Below are experts of layer 7 (counted from 0) of a mixture-of-experts language model. Rows are named router (the router's row for the expert), down (a neuron's output weights, with its number) and show model dimensions 192-287. Each number is 500 + 40 x the weight over its row's rms, rounded and kept within 0 to 999. Numbers have three digits each.
Before each expert's rows: "raises" lists some tokens whose logits its average output raises strongly, later layers aside. This comes from a sample of Wikipedia text that the model never trained on.

# expert 5
raises: "2", " by", " ", "3", "."
router:464427505495509533583475514517505512507470473461456404515504543456480472525541423498509491540504478487486494445529484453517491559462491542467561493531517559566544529529446523525507473406441570453519472445519473477430508496489478508503459511547601543487566494476575491502509559509536557481
down0:511579527512487592424581505424576550549491478482509496502538459548524473483499571446595534522463500510566564560512454530553519527499466492558490487534534487491479476561488540504500488480524503510479531514532517476523531483561469500483437486519516511425467482464471539458513534492470541491
down1:540380483522477508440517544459463496551539522482508513474476448509460515470439450466446542483469521412505473500562427465535514504557526457488503553513514526501499489433527522594527538529496516380565541493410559456497517545511565468424497508461508511456532507405493474494511361561478451455
down2:513591526469551438482517545496472529560461460535545560547469488483497444488541554452481475523450504561524456481419430535520507475537590431445506496484492501460435548480599484584455519492460506510479502571528577539480528515486513507493542443446481420554473459536497531509551471580512553549
down3:464481531488521481426444496493489535543544530484438514513617481552553519450466488546455554503499491496470527549489491514488472509460501452550560455527452518529461535501529487613459531488546508541508516547468527542540507444483515532546469518460446428498492508535439564479504508466522448476
down4:539498536509527502500525460463510525449499588517542477496500503422506601461505510529530524459468486481391509496486481419469519455433524489479480422507505458473479490440497499498476579502543588542482493498427560553496441471541516563519482578493544483557439574479430520441593459467520503486
down5:491490453512552474529475433576425521593438463554566424525423464436450546495537494521521453378461512495495474491548487454495553403443542463519511450489497467551449429440609569537488474460526463512478468533553541524503544441491495484486549482464435570554485579485455439567537455526544463553
down6:478558556490554470465534499469519545475477451518454437517474463467453460458542425504594489573478479591534507521471499482539537539536522483538483502463540526459519537509535501510491493483550508545505560536558457459447469538465483470497484467473507466552526523500540549509446415516440559511
down7:467498533494534474554473558544536551570541442463470568493549440542555518421516503447480484532490479538457542512423525568542435507588497527463535554455537532493490497539517448475524526494537477500474450449501495498547450499519458456426464468452490514500486519451505582490555496585509514472
down8:464533572423527502503536426447538491560496493384419470436520492511502413513521441466555491501539530533546536510460537520500507581474485534465524589500526573493530547530457548490561510479575435485461509520547550461512447507516501508525501468556470459547445527508476466509525500528518518476
down9:508489447472515476461563501524490481460439508474493468532526539492516540503536516564470611489449529495449462508428473463475549489527440475505398480484498489521530440521476511453517506508488489459443463480559505465520465480459499513510512510476634490533466520475519372448502498499524508508

# expert 9
raises: "-", " and", "ier", ".", ",", "ed"
router:395530426496458511518534534518500503472496444614546494490469501468522550512488513515473467537472529526523493422442561492526483513455544444426447577421520476461540478496426511483488495430549594528524433514608501514509467544443486516520458515535469512483502516571536521529559480485604522492
down0:556577511497525498548413500540499455441578467513506479550471406587443483513517577549471493490477520515505484563425526395483555482538441514458521449547522511561429549614550471437530510485459510549534504490560534479423565505529503528552540561486449376429499507433457514457459572533514489495
down1:570527591399527547516569515443447469568541530409519486493477430485517478530497543460481502489504544457465508558509478467550495510452476495437511574445457546442405483473527466491494450534460554514485503523511457512469529498533480525529532448508442492524535492492581511436555562510520498488
down2:508419448423493528522456549475596463539474517380495471535502499504531513540439501516559534578481535504415476513484505531452530524465433510428518455481495541502533472535484509504513495515483503523467464561525471492525531457516481472493457499497471556524515490454451538484496477478479493451
down3:502481521466405500467478560480499530471518460454437452469499488485511497488486559512498493492562529478441499526535487515486482545541511512460478532530404562634540521568509465516489500475435520487449506473495466461538507479563417527447495459525557426508534527464538554519542409533546472455
down4:494485460467503519499517554489485450508458575503470524528453511511535499488478489532555450514446411548502373471559505535469526532598526447496499424516574549482435527562453531533442498509488526452550547504465481560489402499450542429438474496579475570522566432533501516458494516488532482525
down5:558543520421454557541500537520508538517576448455531505389506517512479440501567515493470527560527547534482527468524477498430459504501453527432527435427492502447544490511542474469548464466513441542448486516525474492515417489485495452449451504485529534502410480535587604520447535524533499548
down6:516530433512442528514525516513486444550498435506511484471423551541539386521518526523489439536491423510484453477485506511496425491493499529440466511486424515531428503564580470448538497459435529460479526492560538513478500479511452512444511531508483446501512579418558590526421469447498467437
down7:466468498426471492484473401574529543510475491462511475518507472516525518470460512549468551564463472536476490480476484493508432411497486591531510428537560526479500522488480530491485464460461450519488528450477495471464517545466510474527432514460513481498495503455499511478476500538539453492
down8:479486478554496456483554473485510536578506477512503417547507459489490481602415527503467518552426537516513484571487530478514522459553503514544534482536445492643482480462507463542619519511476482474491559524442520493455486527451452516498522433484494554522528548434508521452523470527427528528
down9:576538555494497505444522516544497516448498457527493523452485420467507425460533561520599442439459502488533484546460514547551484515531482475494553454486505495452405564486548498517512514544518555468491488446561557493513534468531504478494488527444537521507529479495475424418587609517451536541

# expert 28
raises: " ", " the", " a"
router:527522434517488462461510450474545507509513548469535500516537605516487473487532525490556503544533445484444495422438505503507517555509508488537520387553448439526463533459499537485505484464498551528490562528450474450466517544545516477552526560478550534499501566492484586502502488470464567469
down0:472483541470536470492521500419558519413497432519565584480473517513536524452494468530553599426507438445569508502353449529496501551492466519483481475559515579512493449475495502471534546522483533549499559498493472471550520442459499500469435507561530506539487510514475542486516507441496519511
down1:416482493444455474474498536404456550540524514490531387556559459466560483459511524575442570514539465545470553446512528528496526513496506535508533495519496492566544510549540548530463486460462554554565471490581435518494521490530472466524535526557516466476460490523534439516468443455472417525
down2:449502528562532528491480437485507513544481472512489438510504507541450570556470469464459596467591485532473446482481519443540528519560446532534521521535600474532495500526557466438520458508492500471461494514565529539514432490457473498515478452508429486587478596493523408521504455439493474531
down3:525530514420482448519493513557575563599435505459521467520484509445486535549470553486545466484518508414561493439452552596541463447525473479446462445543482512534510507443517499468405472408518514515435472460478465493518514493481466482499556506528574542435534552470448481487495513504529514508
down4:467446501442481470501554607478547543505544553460547456444431452527574573511500493494443543468522495560520595508536520469483489555519519468551511567469485537469405512486533494457523433461531556495455456564505446465462480493475538545504447506482443418589482521451496499522436412492448509471
down5:559458536509519512552540504457527491505494391485546591425445521481545483451521501505496538499544466564463532447511477488583479466548465531581486469483494567570494446555520474473467489557558542494473521537605436446473473544500485516453509421485497552508560538501481508497550425423521509537
down6:494483467552421446474473466451534521432496501547542506527523577446531446553477580475491549482581537515494534488417527502505500526562493510550473497504509495495470557497495570503441506460489538433527485452502491430530458500489436440496483469492496532448471558498505455485430307432538515544
down7:477492520437498463529461501530438496522463530525483495525524544495504403481554463567589535462550509488467544511452482513512531487505474531493435491499443501496494528487466562458508550535487505552503569519480520456468478489454467451434521531542511552462514487559512525481562488518512519628
down8:456451507517477465530494501478607505448531541474443511562490526485485524521473544471498524450527559508504558474511497511429527457529514450555425490481508513506426519503482544503553474512526438460477500463536508445529477511521529475473450551476540472461523484512479586507458434474469548416
down9:529484538538469505518477557526457529507451539509461495455500601473523454475554505502551519533506456538471517551486495473522576478474541561501472502484536450488504492537481515481461546566554490496469474544526419478551482529485482527485552492487559521533437485513466468470517270522455433466

# expert 29
raises: " ", "s", " and"
router:512444513485495547523413501441469529468522466497395476518484487488502449526515531510478440517568450435495499512476556492497499457504450569560526397501480477449509584497572511430500537480474481477510490486461606545525424479567487484474525555436513507509516480464490444498456477466473473569
down0:502489454528482537502482475478475474447468503494447566534576418468463520501571522555525550438455507543440511482561548460493496462506508431494459514550537524471485616520515529479508516465432484547500487493487482476540534511524494573437539491556532474452479495532530483530521447494477495448
down1:485463518590492488500501550538450578437451567467465555483560460498531501553571529495510490515397492546455493557465537559479463457488489472587482422451517530497455512536530444528509472471474608413525464465468451523498552528516569520436474469428476516483524490500502551488536489457454514508
down2:621466577516485549535505548471512515400535536433535473524469502484470541478472532491509469538536482449417537492501510517463466482458413501532503468495442429510549470523530434469516530558436500505519498557495484547421578524486518505492533527425541518490554541450528587541530424498515484465
down3:524485487557454538524483494474514537531535525508490454461558468463470515530498559530499482550485525491590506585477543522444441380507592493504474504466576503521391501487543475531505546430515526572490542548457516482608486522518469505515511490492485475525595541481470412513448506420432523506
down4:542480569592491462498548488441525475512532466491483548475474478440490546554498482510452566464572558528475570551486511565443479567428456542520598504534538540424524500443533506522500506533499546488551539493534494568490602515475435570485470505522552530549515472505586494395466478477456470474
down5:487504504477535528570559537457494484469515533453516499529501481583453539531443472518495446510433480569479522505503500520454446528483505476486579515424524541468459535464524437539511508458428462528533485521570504503463473499542493535492524474478519529566541537427497513534454590534444580503
down6:435483576516611508527548471570497481523486563461511427438482420515514435437485459499589425553459537524532530392507571510448554543468490455525433496497498427509458508454515448473478484576512524511533502509524448475555481529482548486551511533523531456520481525455487513569494531481509511553
down7:501514455493589534502506499454481519472540509441475508531480454512545491485498524616562576445558484464523514463513482507509512566532462485538573525470507543520492520469533517473518587557434443548524469478540470497502408475531511515480542457488470422535453483540543498531543354480523501469
down8:594457423497536608504502485545515534468489521518640551464496508543467608471476526502503464411468460516508540446408495510516503464520456456469528565488497437495543523523487542514452496550486512500550556553523506464522565516438562518499545510474527556524473460526509469437506519498507483404
down9:520494520514516537518443495465482451520506548550543457463392548507523521452496508511495464454513484524482443507542438531535555499504474423442526513500560491551536473502520444498506508486528526436540493503503471505459578520507476482513416474465502505466481480500575533539515424477449525507

# expert 44
raises: " ", " B", " S", " N", " M", " A"
router:470539479499455432522521479451468515520509581419476542484506559505522488390536465522581524485560464526552521464511430428507541499578593556550440527541478549462562479395552441551480517507530544570481525502541445469514517543416497479535455477531555502476519441430502519488502426537480428451
down0:565490487472391496485483573466450508541485499499463488470562581497496519473556489538495435530486514493504527473449532545458510533503524506434418552514496529514533541516528521497498490562537517505568487519514488483439531497479500569543491426506561556530498559503488546493504467540544460482
down1:504474467515459496482500483514502496501433531461518477481480493451494611474529476505472504566492544504475478454455570575517510513503472471460562517551525523436469489536564480584425553482514521614523490536517464550459503409539506537474635528486536496508482446486554441447489495499540510497
down2:442588502477534531464460442456528445510577493505497500474451555446536483448454488451466530478505480474497408486471570523515443498496486505504486475466525470477507544514469455528497485486416487541551441498504493469475512467513521546471406536562489445484476468528540482580483437573557510500
down3:457477472438422584494479546538586547471459493487528504603470482432442544539517556519490526489443482544456518513513469493562459518447541427530518463513468467453524542506503503581473519463507440489476544454525493497545459510541501476475531434446472508565541506498484470496510497516531547515
down4:504517463461560437525456509459451549437477557481470523515511487508539488471459526523537594451509462515446519505497526562452471479512524486474508477478489531450564467469488479511411532516498503391460410589443452492567507538427478506511470518559558465450508566555546543491491474510465466476
down5:523472494513513529514525443524441519449471528510458487518413496495530544550454482523515500510510463567510427546465569472514464499503470560471523474516536492475562471456510519460481529576536461565498520565470511565480460487483464508447509524515567422459563512502511516507532446541600481500
down6:486509441508506546499530573475411479541538526569463470547568526479565501485502473548482513428436582517497538490541490457500528473468557456561465468476516532526465582434585514529519552467486499453551534487519526583574552540430541455418447487544491453498489550519335528512433486490469529491
down7:428569472469508464550451533471518529530477460510539511452471476510482527484558573503445469466480490537453553530515599564479455439476534535595536477599429497514558546465511540455496444504448537467481535472554487514467476590447437519478494459501486418445488511515484444526526610482551489525
down8:512492497482553459493455451414431602513489468484543463521428511549562521483478532472475529430486494457465481506518532496458489504525490536543510466520489520494540558454538546515487477494478441567470507471567521482511499475493529516465545524393521474478442516477479496524433370534597449561
down9:509443418461532487490505527502474573483464465516506548555436509534496600505446492477506566458475484479477542551486537450480510527442509444510525487525517494521544454471499492514484530506550459478509485557471514499487499480484442464473565508466500511452520574461536477515451469506540452493

# expert 39
raises: " the", " a", " his", " ", " her", " their"
router:505524450497533485453455489498443467476466566492556521516466529505510496411494478523518470507547450501503485464468428580517467461559501513515461492513470431476474487552509536501481547506429472490537501569431460520445509495490514518458465441513537584514591516471498552514528484485483547417
down0:520530422474511556533469493503505513532541378491489492598494553552501516425503553508538529467492421489501473503515496480537524521521498468521469507511553467408504508512500578468462533552518502471533449486548506563447408468497474499521497486539511494551534595413445579468477418473535512525
down1:495472472449445459526527558578609436582511495573550554492492609469491520465474537502496457471495461501531493548546496463464483574505521536473464453553484520537473493536507422545518521470529473469505524472506444542455480467483538502533449478524489481491553493528457453449514504457525535513
down2:545548487521456519528499492429550483555475515546510497445510462499504422418441601510490478480528543525463531532473531491487536486484496511513540475466553536583497500531414588463514516563499567569537502422522434539490490503516533464450580511471507549415448490475504456577492514459461550521
down3:500566493485512521472479527551552417583492475506506573513387528545456552512561475468510467536457453516513511478492503495495515455497514593597472533450555445517484452450530511471448497436569509571427556555521470528531458539438485497496575519517544503569474491543496429519490497497423461570
down4:433467477514527543548531476471497440530515465434534497487500514505511518498567563510489527513435474520483563466470561477444549482545465504487536546513510465473506484588481464547556476471467555523513510538496541450514514417449483545499478428551535482539444491448498510505489547518423571562
down5:555518498467461514504503553534499503481503508502504499570517440590438426529522568516496384481489492484515517542463450528515486504468550541552492531532511504397501460504490505506533570534384489492497542447538482578421479436472545517530502586583509481507454575493490569509465448507524414521
down6:540486501478544504548489551566516500465523540481541489482516559553501550584544448525575508533564517486545507488460545509453530518525486501493514542494552501507520573457567486479567475568570496476508519517560438425462489477490511548501519530505491457513489490497435568489504479439491498487
down7:446520454471550461489431475452492474589440432482533460558495437550424545474545495486478540551419401530472482535444532481530518517475451485456447544500454458511453481518482600474535555474499539493464564529517486541476499465471472468483553528522467452601421497478520558492574445560430437505
down8:565531490448475525519458518494428530500492464473523508556521562505455520517468562486487463451397529454590526528479456508570513464488525497450469516466485491462475424567509599458504524447473538443478493463523491523510509412496533509460551511491516481504487466487479633436528566448486484500
down9:498480515483503442447498465451502531537499443549531444474522456503491513459483498518529537492509529518503545531458481444468537466512510488449492469498534531533522497533520537489509532478513536470579532529523602497521569504474439537433431583467515472478498523497496437495475561501509478520